config = dict(
    experts_per_token=8,
    d_shared_expert=64,
    router_score='sigmoid',
    normalize_top_k=True,
    routed_scale=2.5,
    balance_loss=0.000385,
    balance_bias=True,
    n_groups=8,
    groups_per_token=3,
    init_std_router=0.0344,
    vocab_size=4096,
    optimizer='muon',
    lr=0.00324,
    batch_tokens=[32768, 65536, 98304],
    train_tokens=262200000,
)
Below are experts of layer 3 (counted from 0) of a mixture-of-experts language model. Rows are named router (the router's row for the expert), down (a neuron's output weights, with its number) and show model dimensions 0-47. Each number is 128 + 24 x the weight over its row's rms, rounded and kept within 0 to 255. Numbers have three digits each.
Before each expert's rows: a language model's description of what the expert responds to; "comes before" lists some tokens at least twice as common just after its tokens as in all text. This comes from a sample of Wikipedia text that the model never trained on. Tokens count by the router's weight.

# expert 16
Past-participle suffixes
comes before: " by", " to", " in", " the", " from", " with"
router:126135104147158160135122102134146101155106157150107112155097148168155139133133110104151099113122141109119128116143099154158131131127167139137166
down5:143140122095089102105149141135154131117167117151101119104118106086110130139173113096145107129057156130150117087134068077091117137143138147104124
down6:116107099125146135139129185137140157121111158153178129089151103116092105118151127170165122127123161131150133158113140110085078115096122154120184
down7:158148112144128137115126138148135141137126131104124148147100148104127103108108152103141113138150140129143122142087150138095104147099100157120122
down8:111151146146151118148140072135105164074138123152148119094125140108120130066127135177120111105129104143140137117121158082171118130113106101095151
down9:141139118162120073106111110124146145132122111125160141129095141125165153131096175126129088083140112109082155136123149112158158127088137106098145
down10:088128145102112119101128095176170103128123155127092125124169095143128103114153116118173149166139134132160125157116105104140095120126150116155136
down11:120121147126167139148142150129121100097137139080105123129132135134090148148152100141127104136128124143117116095149109109146132077117120128143113
down12:132160134138116146155184124143135145121163180167147168108156136121119143127122173124160126123138121111170140118124088140112145128095111108115129
down13:149133125111108135106128149175115148141113082128133189104147140152155156125114153119134123136144169163192090148093110129143138148116122122152083

# expert 23
Group and role nouns
comes before: " of", ",", " in", " and", ".", " was"
router:128141153162095121135116131158105072120118162144146162120115155123120133116101140132141103151101144088114140144142109154171119105124159170165106
down0:129138114114129151124167129110103095073166120169159138100167119096109137123128102149121113096176139152135138107121130089130132130131118140094142
down1:127112120117128102127157111151149124166111127092123156134112095116135118165149179141123125133106125103181099116102104120086066174113126143155110
down2:099117129122166119136137131126133097174131154154153138132158144109140126134188126132144102134136127125130168147119096167155154124122110183123101
down3:162134124136137154116093143108146090117139099108104104135141153137103134112104122083130107141110131121123141148127138124132094123118095113143176
down4:134107090109174147154170119134147161141153134142078107108136134132121121126131140103134180118102123121098086097110154165107114173138155139131144
down5:154138144137092118105123078156147175099124104126088142113076143123155124151106118072123129134125133116084102139126128122150129117156115119124138
down6:138116119145104118121133091111131127151125164167094122081129134113099159108148130132104090117124125149117084145106129104127149135171129150163166
down7:109100088126157102152104124102142163178120123130103105089118117133116130144140150128145135182092141139136132158127162153113122060135143129134151
down8:104113093114128089109127132141142149144157130158130138087118122138132140130160143134163123141111094109127140140141091161117134138120181160138079

# expert 27
Closing parentheses, year digits
comes before: " |", " and", " –", " is", " (", ")\n"
router:133134158142140132095139118150125100117133119101088138161103121158123092088166101108121129145145145106155133134139098172167141152187143145142143
down0:104151104126171116117149160142149151155127126119186100153124178118125101148147141096130137118130133135127130110130118134101122076175118145132113
down1:109091108123134151107076182185135105095134139164144123142150100130123118151144118096124114131153142118177119128087135144115147166127111114113172
down2:099150156071105148129146130116152149160136155113100124120117171110115159152175098101124125142151111188110130145132096126152131109159149132149106
down3:102149129157136158104138122120166136168133101117063117164154140103158138115122120119110127163142154141101127072126103167133128131126156081161107
down4:148155137145085168179085108099140118158140119123122123142086127121071145099179159109103130103113143126119102145155137120115106102140091167119164
down5:110119142132152151107097136098101133143124170131144138162111146108161108150125128178098137129130119142109159119158104113145137174168132136131162
down6:126138144085170144169123165092156157161159122127131112136138160065138133127096124138145098160123122119129100124078115131061116132109091083127139
down7:106118136160115116153149136119117106127106113196150136166093081140140173131147136119132126168126115135115161123102142126157177100133119142110156
down8:110137121104059069146126127122114128127081130107098127126125134157143106136169119116131103091126136142112139158116130098174123130095123106148113

# expert 0
Sentence-opening function words
comes before: " the", " to", " a", " that", " as", " this"
router:136184119144140131123098133135138110132089116147115182144126123135153149142123143076102087118112138102143163098097138144126103124131147157142147
down0:098115154121169151098123103124137147156125111106152102146139142109104129154104135177090134159130115147087107135099164104166117124128070091118144
down1:118160108122135134121134147119133177083125088147143129108099135112112110099149115143096128138092122126121144102108127163127081113126089106111125
down2:139147126119144157123156143120158164169114142147154120150132139119112136100134123110076169153103100166091137137130135114149159160135105160087114
down3:155109110145139101115122178117114155129091145112172168100085134115096123115095139113087179078092133090144126118139125112170153124148150158148135
down4:119084101129106116112165136105112104166134187140143110158141117182126144162102155092131126101124137118087139162189096135140162144122131120160095
down5:162161105153142127134100107114110098131126141093157074143107100134136156077136089131108144142108098142138123116127106161077133144145136120108102
down6:127159085115131166145129114076111146092145144099157142130196132171126150162142135110143138110132104115095131145152135166147141144112088147112116
down7:120121112114157126149103094111099161159132123152124160099147188131119126118142140154149091114148116088138119132114119147124118143138156116165137
down8:166126123112161130151124098126151153118115163151121152136118172130130104144168068119142148117095141111125168127150139138131147104107124184106096

# expert 2
Units and table numbers
comes before: " |", "1", "%", " |\n", "2", "3"
router:118149139129107147110136154152053121116116128136134145154136179119146134107149098119130127138118151060150127166105090146154134101158084155133141
down0:101153117130131095087140152149166169146087118081146100142151122079123121153154129159164140143145117126172132167124146137129140116127119174134064
down1:103124121131170156110164126113111147132118136086075098148114150134112114107112149188122095102127168109111100103107122135104106123145129161123127
down2:113111105076135117145157089159102122128119105139107118131159130163091097175122155124099097142141137134144106111148091125108162138168112140085131
down3:119137119151116144126112211156099126144111146161128150131102121126090115155157163152166116097129157167136146123125125128129127138164088099135119
down4:180112140172141108138151128104125090098158145106158124157116128139145121083129115121108115101093138126125122126056146125118158117128118158130117
down5:113120146107121121112124102121136135105102083127162129174133127109155145156127122100132156104130123149116170155088128170113101110111169136183165
down6:145141132121119105114118150147156143138148121126087157127158064141134152152132102142159123130124104065137143149124100109101134089150137077118119
down7:130118119154125101133158079122169159121165136135102120102144130158134120149147172152129125137136092140122129137175125098155112106144161160112106
down8:125106139087132103092181126132107139152149177125151099104167146136106116182128098132155079122139144137089108146158120123103122137111126172119084

# expert 40
Numbers, percents, coordinates
comes before: " |", "%", "1", "0", "3", "4"
router:143146142120115161090150144150114122139103155128119186096130140120152111078155083098149122107147137082152172133124072176141119140161104154122121
down5:153132171117077106123135147114123124147156164132124128157148145149160175127121149083116123159146139113156120069100095126117110111071079135135089
down6:141153122150163149139117115127104135152086122110132153169120096136138114138133157190102142160156151121119125105121130138149085133136133178150128
down7:127119126070120121136161164165136083200113153100091127150114099127137156175152144164093095110139140132127142125137101157115115163098126163186140
down8:083137116124122101116160120157135144148124091104065108149131097125153109134153112141097133121134170136156123070139103136120112116149161162105130
down9:162147146067101125115140142146113115175147133154111118172106127138117142115137137080141115088143121074121106121136143165126105106121132163147109
down10:144104159107111098110162125153108083118152078105121116166108120122136148137189110131132135160122127133132140137099156121093120111154122145122102
down11:129149133136110117085149101166132156129055124134145104141130095140098122120090145097105129110154142112160109115115086130137123098115079110097125
down12:143140118131126104095176150128110152119098130104179095142087135134140117131115101111135127129138124135110154126169108119177124155128120110109159
down13:100177140128087124150163129132152088115145137159110099103121102127123114152136125165107106155090163082125153133093127122161136161125089132128109

# expert 55
Nationality and place words
comes before: ",", " |", "s", " of", " and", "\n"
router:149102132167104148096145081149100108148143137122092158134105149120143123132126132101139120142080123092170135097124127167178130086114100133097123
down0:132185085172106160121077107149115109123104116095147093092143160121154158136161086133106126109130143121140137154117146186139149098135122136132147
down1:141136128140134164081148101101130119119132114148096152110121154098098150147122187062144108120132098140131140120098130098131135156158140123178128
down2:115151133063130116105153122147121147098085102167129132118154158172127120118147107087128087111160110142092108124144134103124111112085181108137129
down3:160092129087118121147104091109140140173071162153138128098076101118119083120144151131113124123140135157158118131133124142130120127167119143142113
down4:128148128113123090126072146160110117120127159086176118139138126127118146101116117121138118135095095181099145112102126111129117063131127121074141
down5:135126162152152118115094114156044143110121068131160123106127107161161114141111131165115126149174080113129175112135142129136126104164130142149109
down6:104154124151112124121073105146142181142125175135166119176122136125094150159083143082090140120182119109124141106148157122120117133100133180133106
down7:117133145142193118148115136125155110108093109113154117158162145137142123163147145108137103109118123126103144171102103121135117099131094124139155
down8:138137098128154127110087107119167162138165126154154133091167102125142100154137124090116128157182098115121167163079144088125131121122132138151119

# expert 29
Word-final suffixes
comes before: " to", " that", " in", " of", " the", " on"
router:130141168125124147117123077171131093119137123134111125126133122130120115148106096105119099105119164067143146144135089164130115136141118111158140
down0:093156134131141115165154144154099134162133099117133081143126121165117169177118116146129173136096095133167140140135124142128083160174123119097140
down1:098086133122156112130156078145147095142108106120162123145135145096151113174092125153118130169117153159127121153136077111110123077131125146143065
down2:102110136137184119129149122134123138118105121128132124141189076101116133129140144137104150144077138106165135114065116121169093113114164134122115
down3:126142159143090116164079146143119156210106188130109098105141124155115110129112092089167137089146113130123123138134150112145141131100143144161135
down4:135111103157114150144111145134087182141152099171160159132095128111156126129141133141121156121103141119124118123159112150172137117148155108119120
down5:154111133077116133171119112141109118137140137169136132087167134113156123129151117173147109141132124147089162118135133090081102137121119174093125
down6:158143134125097161108168088117102117097154069109114120161047137127109135097105111119119152154142120143105153128123115143160102128126131132135141
down7:138112124130091121143109137154092089101100127108105089190154121149128145141108112184139126097132116145158187128126107115126174110140097129092089
down8:133097125094124103133112124140146149169104154082097177138090150141179098130125126122109117122146142173122102118131123119154165189137128148158108

# expert 24
Commas and and
comes before: " and", " the", " which", " but", " a", " he"
router:092145149156111114109100138118146094152108134115076130130159163133156082127151133134136095145107160104164137079145139146157137143150145148149120
down5:166146127119145153117130170109130162168123137080079137150148132153146162149088116114117152126130126112074128164111134110135143106152116125149137
down6:141141075101122111103174086141132128141115098149164134175149106133105166162126110116098108099104151122118095149088119140118093122127185155116139
down7:146105138129132116137144100114172146165133167081140090117101117148111098146159148075139162151148132108094133125136159126181159149153150106157113
down8:142129131150169162162125159187113172128105149146163153117115126172131139132171151132131103112136153101122112117076170153136119169107134149157125
down9:174159137132129146116130172149129126202121163092127113104138089126132103121194120140106159146140108121144150154146132156122150122128104146125132
down10:148111162121138107123151152152122118108133127133139167106103143099141140133111107114121131059119115109120105127096136116171096141188082071095142
down11:125132200143126117108094119129124148149121109111146128129078109126112133108137143134099140110128160113157123121123141160150149126161133149149095
down12:126112155185099101132157086131089092122138127124129070131110111121121111144092120107123081142148097135139143086117129096138132117135088079141116
down13:148140156136107162124111129114172085125119123114130125114098129144100082078138159117141150119155139121144110155120130152115104131094166116123055

# expert 30
Name-ending pieces
comes before: ",", "\n", " (", " |", " and", "\n\n"
router:135140131142138119149102116121175120128139147162080199129147142146132114125148103064140101129134138101127157106141125114159111125156108160112117
down0:111113119102148109113125152122097088092120089162112116159117148139079136115142122138138111096132152101142084120088122115167099137108095133126114
down1:139123137133125144093122129109150116147165083188138112153121131125108127134100131125160177160109101119126139125087138135078100118119100115176121
down2:091067131124103128104097105168123112086136111179136137124128091072129105122151126131100103142082137105113118124120149097142137111172121110133103
down3:164172143141135134124074096110089117108131123097094158162166131129144129086099118123098132152110122104144149120161113112165146105121109100110160
down4:127117091115118158136111111120195105159139139135092133093127134114182125138166131157108108117127130137074115117089068096107108131144133145150186
down5:119143149100121148125155152118138145121171128108135146153140115077168128151119111127136141108141149159145136125097144103121076175102113112128156
down6:105169128108119139122096124145142127085162073135140155116129118108124140120084104153173122102171143101155136144095108142070113118091116124138126
down7:107129157117097147139104162129114112113167112124118142138078175159147139136117101179106111115128118149152156162116123128126093118109118085104117
down8:149133167122132134134111154120128118154123141118134079132123143109122130163116102141109105123112128097164116121164094178106121130154166095117184

# expert 42
Units after numbers
comes before: " ", "1", "2", "0", "6", "5"
router:123150113151156107108140133157058077122115183117129135133116129130142096115150141115145111139112117109166145136119141163170147134151121166132133
down5:133134114139166129109170087147095111124120162088137117087150115123128137170166128125098119140113134138121091144132126138151125152147135158099173
down6:116100151095183139151118145180093139098166125129163102135170127146112147143146114132124102145142160103117125151134152174118120126144137140110117
down7:100138096088151152133138142169094124125094135153100135112127122130158081164141133087137127088148119116142102150099138127140115128125170130191105
down8:134132127088146142138125149147140152121133105061166103106128126130165124141135160131150166169120163071143131150081106156133112126127095114083090
down9:143145163131182124093111128118124113152127126130155148133120144082133145136113141118118145108140131118090108165153142081131162162175127111086129
down10:151133157152151091164100081143118118179163143114116150086117117099091159110110138145132135087132132142143109095142170150114109126123139151123123
down11:144181150132191158166125143146096162077134161107146129147110124107103138139133120155142109131135116124151127123112127114139150125126136150085135
down12:178111120083164163113111116124113143124130141147127141133099074121141182154083158143129091139127122176110110116175140139116117122115111097153107
down13:141139143171138160117097075120100111119146094156126119155113138122139111110125146120130094158113185140144131123098126132175130156132114129114141

# expert 45
Latin and foreign endings
comes before: " |", "\n", " (", ",", " is", " =\n\n"
router:101163144135131158118094109139162125104104168133094168121157162132152116135160109100167118159138149131129132102120133154125111132152141116169134
down5:085101130109198069125108131107134112123108154123118184138161084122139104179136153124139100150097123118146107095138115152141162096115160158133115
down6:120120117161149142107087100129137178081119127164142166119122122115193142131140119150141124128129109112151136129137122106092132082135165146122136
down7:113137142138150134114128124141108117142119128112118170082171104144141144107132136138119140153169095149149158134080146086088114151108154152118117
down8:139146136112128081115185155137139146105138077151162132148129176112142103149160085113118140133115150091112114101132127138167133155124099094105132
down9:159141110141101117139087151115084103095146120114058121162086133072122113083091131141143163124116117108135143119142126117114141148104131144084166
down10:125169135092107152091124148116151158130135116111134149084111123111124126156141144114144150127127155125111078137149111162156151164141170141141136
down11:122116063104128095089104150108187095118105129176118146090123114132064148134137150108102102099143125088115142124133129145184130128124115109125096
down12:164135170174092136090124139123120118136120122110115107102158107126136159106115147126111151118127109098119130067074128100130155124112137100133143
down13:123144108156121126139137092134164104122148129186099113098128079182143140115171103138144145121113100086126154110132172162138102155146150134155172

# expert 17
Years and commas
comes before: "8", "7", "9", "6", "5", "4"
router:130139147160123105135132103116133096154100119100082147136124130139148104111148160131119127110117138135136114093127113142141143151151133154163116
down5:099089131153115111107153141135110113116122175103166122143139137130143132120119099109102145141126069114137103089126132096153177098137132069144139
down6:119125106069128124099141091094175088121118119159126147111110097129128138115153158095150116145116132128165117096102127134144165118165123100128096
down7:158121119113124164142113160152157154082145106090080152134102092168147132097115094136144156128116154131122120094111112133069143170115119144138121
down8:149126140137126112112168178176169152108141112099112101169122129151088089096128152149094144120143164123126095089123109136149117183161113078131126
down9:133112115157141071131162117134124086091109113121172117130105135132093156151134147179104101103106121119152106124096112116189150120157140092071114
down10:163148112134121129146103148130116160117161108101128152155137100131143143114136140107126135176138107122102103113145148064117082072125114101134152
down11:103126145109158127152122118144139178103131117123109124112174104098141109105125108141140141119147129157121139094145091142150114090062113166076096
down12:132136142148116110091132185106167140135100127115113166121103121125075112131129101110135144142163132117162131151123160089154112149146105116091154
down13:121136099159135122112168125179116103118095130177154123113095135172138113115124155101144105121136151140189154109135141132167131136167139103104119

# expert 1
Mid-word fragments, numbers
comes before: "0", "1", "2", "3", "5", "4"
router:155167112152090135149116138135117099130120157096114143137113164139134102128125132096141060127088190076121132111127075176165109148132124133120151
down0:114120088135143135102119090106151141159104129175149142174125130144114152081177147171123144121109131104110137171114099153141140173163129116114111
down1:143117103108151128147153141115138104138125152086116163126140133168097095135132141190090140110141136089128084111119094122108123124116075084104147
down2:142077138141168126125128128101126102089101133142129146109105165139143106126114119149088121140148109146085124154137124110186130121144142108129132
down3:141092101118089110152083153156129151157106113138115135130152133099137124147120114163093082122108178116140092136105124139134145140092127114087149
down4:105103151122120083122110084159100119077102106102108113130107131150101107126153119127109160133140140096112108135100126165131139117105106153129146
down5:104090148157112109117147163095120130158057143107160111134103149111128140166132138171147158109127112189153128112142143117101119122104121155127147
down6:142082149136101143115156088140100124128122130117086100176119131077127133122126110140107094105161075167100165104143140163066129122103121147117140
down7:173141107117161119122108156111107156140146146112145122141106142152112112142105139161133071128139180159077091124128102135103139115099097122090097
down8:118174175104116160155126141157111134103131138095113120174126113174135166147112154183149103123151152107122128134130110144173147141095137122106103

# expert 3
Verb-forming suffixes
comes before: " the", " to", " that", " in", " by", " a"
router:119146145111129168129134074167102116142116134150090152141150127137106126134113106076134105094128121090125168124124095161145104119126152128168157
down0:109118109156153125121131136114140142134140117149151136080130111118120097137144136167152129137132130112127119124116131159177124106188146158095093
down1:122124116122107166141163163150149106136129145182167183124103117113156118121169139123150162132139125194172142172113157100101090124129131111101142
down2:120115096101121136103140108125123159106129166134099126150129118150121125147118132176115142111108140101126145152113112100173109138126175150109111
down3:137095076140132160127118102103140107097129139154131106097075117151111154110187120149107116120117108133104118186134086108122125144160099159137136
down4:147095124103152113096151121127086161141100102116121124189115153133119136129135097150104182105122141106158098145148170195167105137143125101156151
down5:153122167090175132164139117110131134107108176127094107146093126110095089148102113102150126089135101126127109149138129129119128132106159087133137
down6:182105120153142106165095118146149105189159132110141139128147186124122143114118123129136153153124135121085102169086144137124112125145177087126123
down7:152134141167124126085121124129140091080149134117145103134123156079145127101107116144105091144119094087115128108128156136132175154166129096105142
down8:121095113159094108141132089147140142130122085163161101111153116135132112103150152166147143155080125105130113103162086164114117095167182155117096

# expert 22
Month names in dates
comes before: " ", "0", "2", " /", "+", "apan"
router:124149131155167126105145130147074095152103123133104161135127168112110146160119124121126120154083142081113149108118127158134138152183118191118132
down0:149121148098136169128103116117149151167133138172100145105105125154118156119143121117122152125155114147120125146168140136134109119129114106161170
down1:127108114133156145097143144144100128118118146170143147093117197124113155140126125122139078104101131144129086177133126133133087124139153142134156
down2:142145132136159089120148139141108122148152140098105144122128152134125099138113141139115144163124157129134093123126156137113140119128127074106154
down3:101075163158141168172155145121146123101156168156101094124122109114113125133110137147140097090137124152140119091099105113124126148143108169132147
down4:122162138091125125107098126166110100143135128100099138135123102101152140098122090158108137120093139158142120142164139112081134133091152165082138
down5:127147102126162134142173101119147127121156109152137119148123140127114141127188103132107103149143124168137132158097107119159124143148129111129179
down6:161140132118125133136169146106118133133133090165116184151111174106101109152099139138125142122125171130126139129142148147121163172125115141109121
down7:123105141139072105126068145088116142099137159105123149150151160121130134140110137140149091125173102118167114152093074127105175148106128123116148
down8:150171130108093103143110098118145084103148166112130124155140130143152157085152094156115124148188139096123137139113173161129144123148137145136135

# expert 37
Common nouns after determiners
comes before: " of", "s", ",", " in", ".", "ing"
router:120160151154123135134118088162094083121126128150120130146125144141146148110111153122135087157119134086157135123167101142175094104118134166149095
down5:109096142136130117107114121149153146130149132158178139136112176133117109108144122133111133144154139112103135148123149109102064085103133179168153
down6:127135091122165136152135149111134120085114137117113177145129121158123125146145158149123156099137105099132122142179131166151107142126170162131141
down7:146150173168105152109097144144088143121131145112154126128126163133103081095124095094157128171141126126174121140152119135114105139094150128132138
down8:133071132151145131114136092120112170157148165160119136110124116171130130110115087058104181123095121106100100137141098114147119154135101156169096
down9:086120129169151116135110109119091144149119131166117180120149143119105122115126139144162105183117134149163143150114142142120149134165133176087123
down10:091124103126155110116148118122167113175168137153102148076099096052122105171127143134162162115119095123132110109083146178139133096091157083133114
down11:102101154140141122119114126109144141123084130104146180125116129138168122141109153132108137136125119093135131153139167124176155125124203090133165
down12:179069139139069125136109149084124155123144142135125124110108095134115163130129113165143119136160130112119106134129099109121144155168108133210143
down13:134142138174097116089110118163100125107119098115116148135175105161122101107129122159135081188149113139149132173106110123092105162127133110124133

# expert 50
Space before numbers
comes before: "1", "2", "3", "4", " |\n", "5"
router:148120103120110141123128100126125131110100130110104145135093152140137083079127104119116113104080181132134179099122113159143116126119127139128135
down5:107109166090112133135117139127131154135189105105061133156125133138136129118120113127104136116155124083103143103147145054126112120104145112124164
down6:108101126156111124108153068149120118123097121093188080147114151140118176126103132089165145154108126102112132119131111129103101133127099113164117
down7:169132171185127088152124152121100129136083178125139153137146120152122119136120097124084120112190106166087138098119154088127158114127133088115126
down8:145108121113125111146130117161136117083114137129170157136137096113115119089117100118153118086133127148146149128141175120075117107113104138134109
down9:126125158124114152139096131106149135203143123154139099128122086125170123147135138146132152107133119141168107116145160155107191185092136138140108
down10:100127110070154171116133124133158165162121112127140150113156155061123119148124109120149142148103151148112110112107153089106119142116159122089138
down11:125113107150160099131103121116102171147089138126136113126088111132127137115107110145077104147126164132142121132100158112181135139151126138142130
down12:113134124134145125149090153133128157142093195144147141122116087143132142168131157127124122105155142141143118141125098141085141132168134133113107
down13:121117130061126125170146124119082109116166125121147100128126113150133148135144120112134131164116106127138154158146139126112124122134088116116154

# expert 21
Personal names
comes before: ",", " |", " (", "'s", "\n", " and"
router:100152098127099125114133100146144123167103151133126126116109156148131121139163097108130138130076174114126150086114112138188107140173103150124122
down0:113101104116103114153147179126109139197115159101126132102115159122150115110106171139127099142088136117115176094128106116158150128143149120088130
down1:099095110158111115131111152142165131123089166094115143155140125138140145163120127135138100117124130159140121125143086137148145102087141151081177
down2:122114135099150125169161143192126102148134109092096107134126136153125124103112099093088097130135138109103143108131106115116107152143126083155151
down3:171046092122153096127134109110151138165099130104123110112122156151146104099121101148111115123112141131115121151143142132136130123174100145114118
down4:114132125138128107131104136163109157108123137096111134122103162142154127104076139134134098127123138100091097143115125106113106149042142116135124
down5:088121163124129138111138139168119115125117119118109133132112084111147111149109145118115116110147115073133157082101118122126130122145155119127114
down6:112108149103124150096095150136117106107113100160123108108168117156093149113109140115118078177102131142139136132113092145148168084118176130117171
down7:160114134118099122172141151176076134083171100142094120119146132152143143133119116124096113119104132137137109104133116127170045125125121126111141
down8:129167148087130125130125127129126179154116139070150103155132116141122145173095103091132144132132132144128104140142142134103118106085113135114126

# expert 36
Vowel-led name endings
comes before: ",", "\n", " (", "a", "i", "ia"
router:118124110124146152123154127146155116111100129127125164108139142136148079135136087053168120108134166111117133111129126135130139142166123143148130
down5:102164115113138150159088131121106131124114108101121120138139146137149106111132145152142108122127124135118122126116095120103122141119107106113162
down6:083176132137134090117119148149147124118120117102150174145089068105127141138134151095101136114144123109139100128166125113171153123121167121129112
down7:102166122092124138124144148109140130135130127083146142191108130130117134153126136115142096132110162172120133107124141133123126153101136146107163
down8:110141089117173125109111141153123142104123108148097108191101119133139130126132090150134088155142148127117114121116178115100106149107077116099111
down9:094070118185148117137135108110155110137128128125130128100145148131077128113156148153160148102128172114114128172123153139106156146139109131120127
down10:116123096096148104110103126144153083155086153143130104125131114162124136147127150156159092145100140156107133109119128119092112122176117136144111
down11:149132139100139135116149139133113084096122113140133137114137145162080129111145101104135173106121131120103114134169144170108138080176092154168129
down12:133191134133141112097113154130078161141094171098109129133091152169130128147156180084158146106111141108117119133139109145138115128169079128160115
down13:123134155101157116185147137146116128121164123120108141116128145140083119121140103106171074125149114114151156181126116091148119131091133159088139

# expert 41
Time and work nouns
comes before: " of", ",", "s", ".", " in", ".\n\n"
router:133162134142118121135115079175116101148104127134089168141127107109129120092156135132135088138100134124183136113121106171158076102124130161139107
down0:106146169126112143142118124141118133136148120105129118133160118148142141077110133156123150149139137047138146105112142156134109096064100143175115
down1:101109153126178105126148126130135134119136147124107175104109149111138142155162084141130107138117086164114118125183149126120135146147155128113052
down2:121146162139111105128111101128099126087135123113127095133134172118151140132055091154101143117160153130115152144081133123112093138089102127126109
down3:125138108080108101127117179087160149090152146141165139083155117143124103126107096115121161156132109081121123111115129126170101135124118174113138
down4:123097113115122101124156160127139091167129183111135137176103105162124116105085135135072134130124113103151123133094136133108107147133155086174110
down5:130131095175129142121152113110098114091116122150135145106087134159134171115147133123095132142103141159117114144154099119109131115104105107093145
down6:128113141166128104113131125145108138096112102129110079129122108149150120108151131145130156115138120101198110071142139177141120124141120099120130
down7:134149148155083133109140118143130136099131109128171114091082123165164149108141127149102175134127158089095120130094135124150160141166106155171162
down8:113106133130143139108153058074126135139142137115078125127151178122144150142133150093119143092126106145141160096115128114115143160119107138096135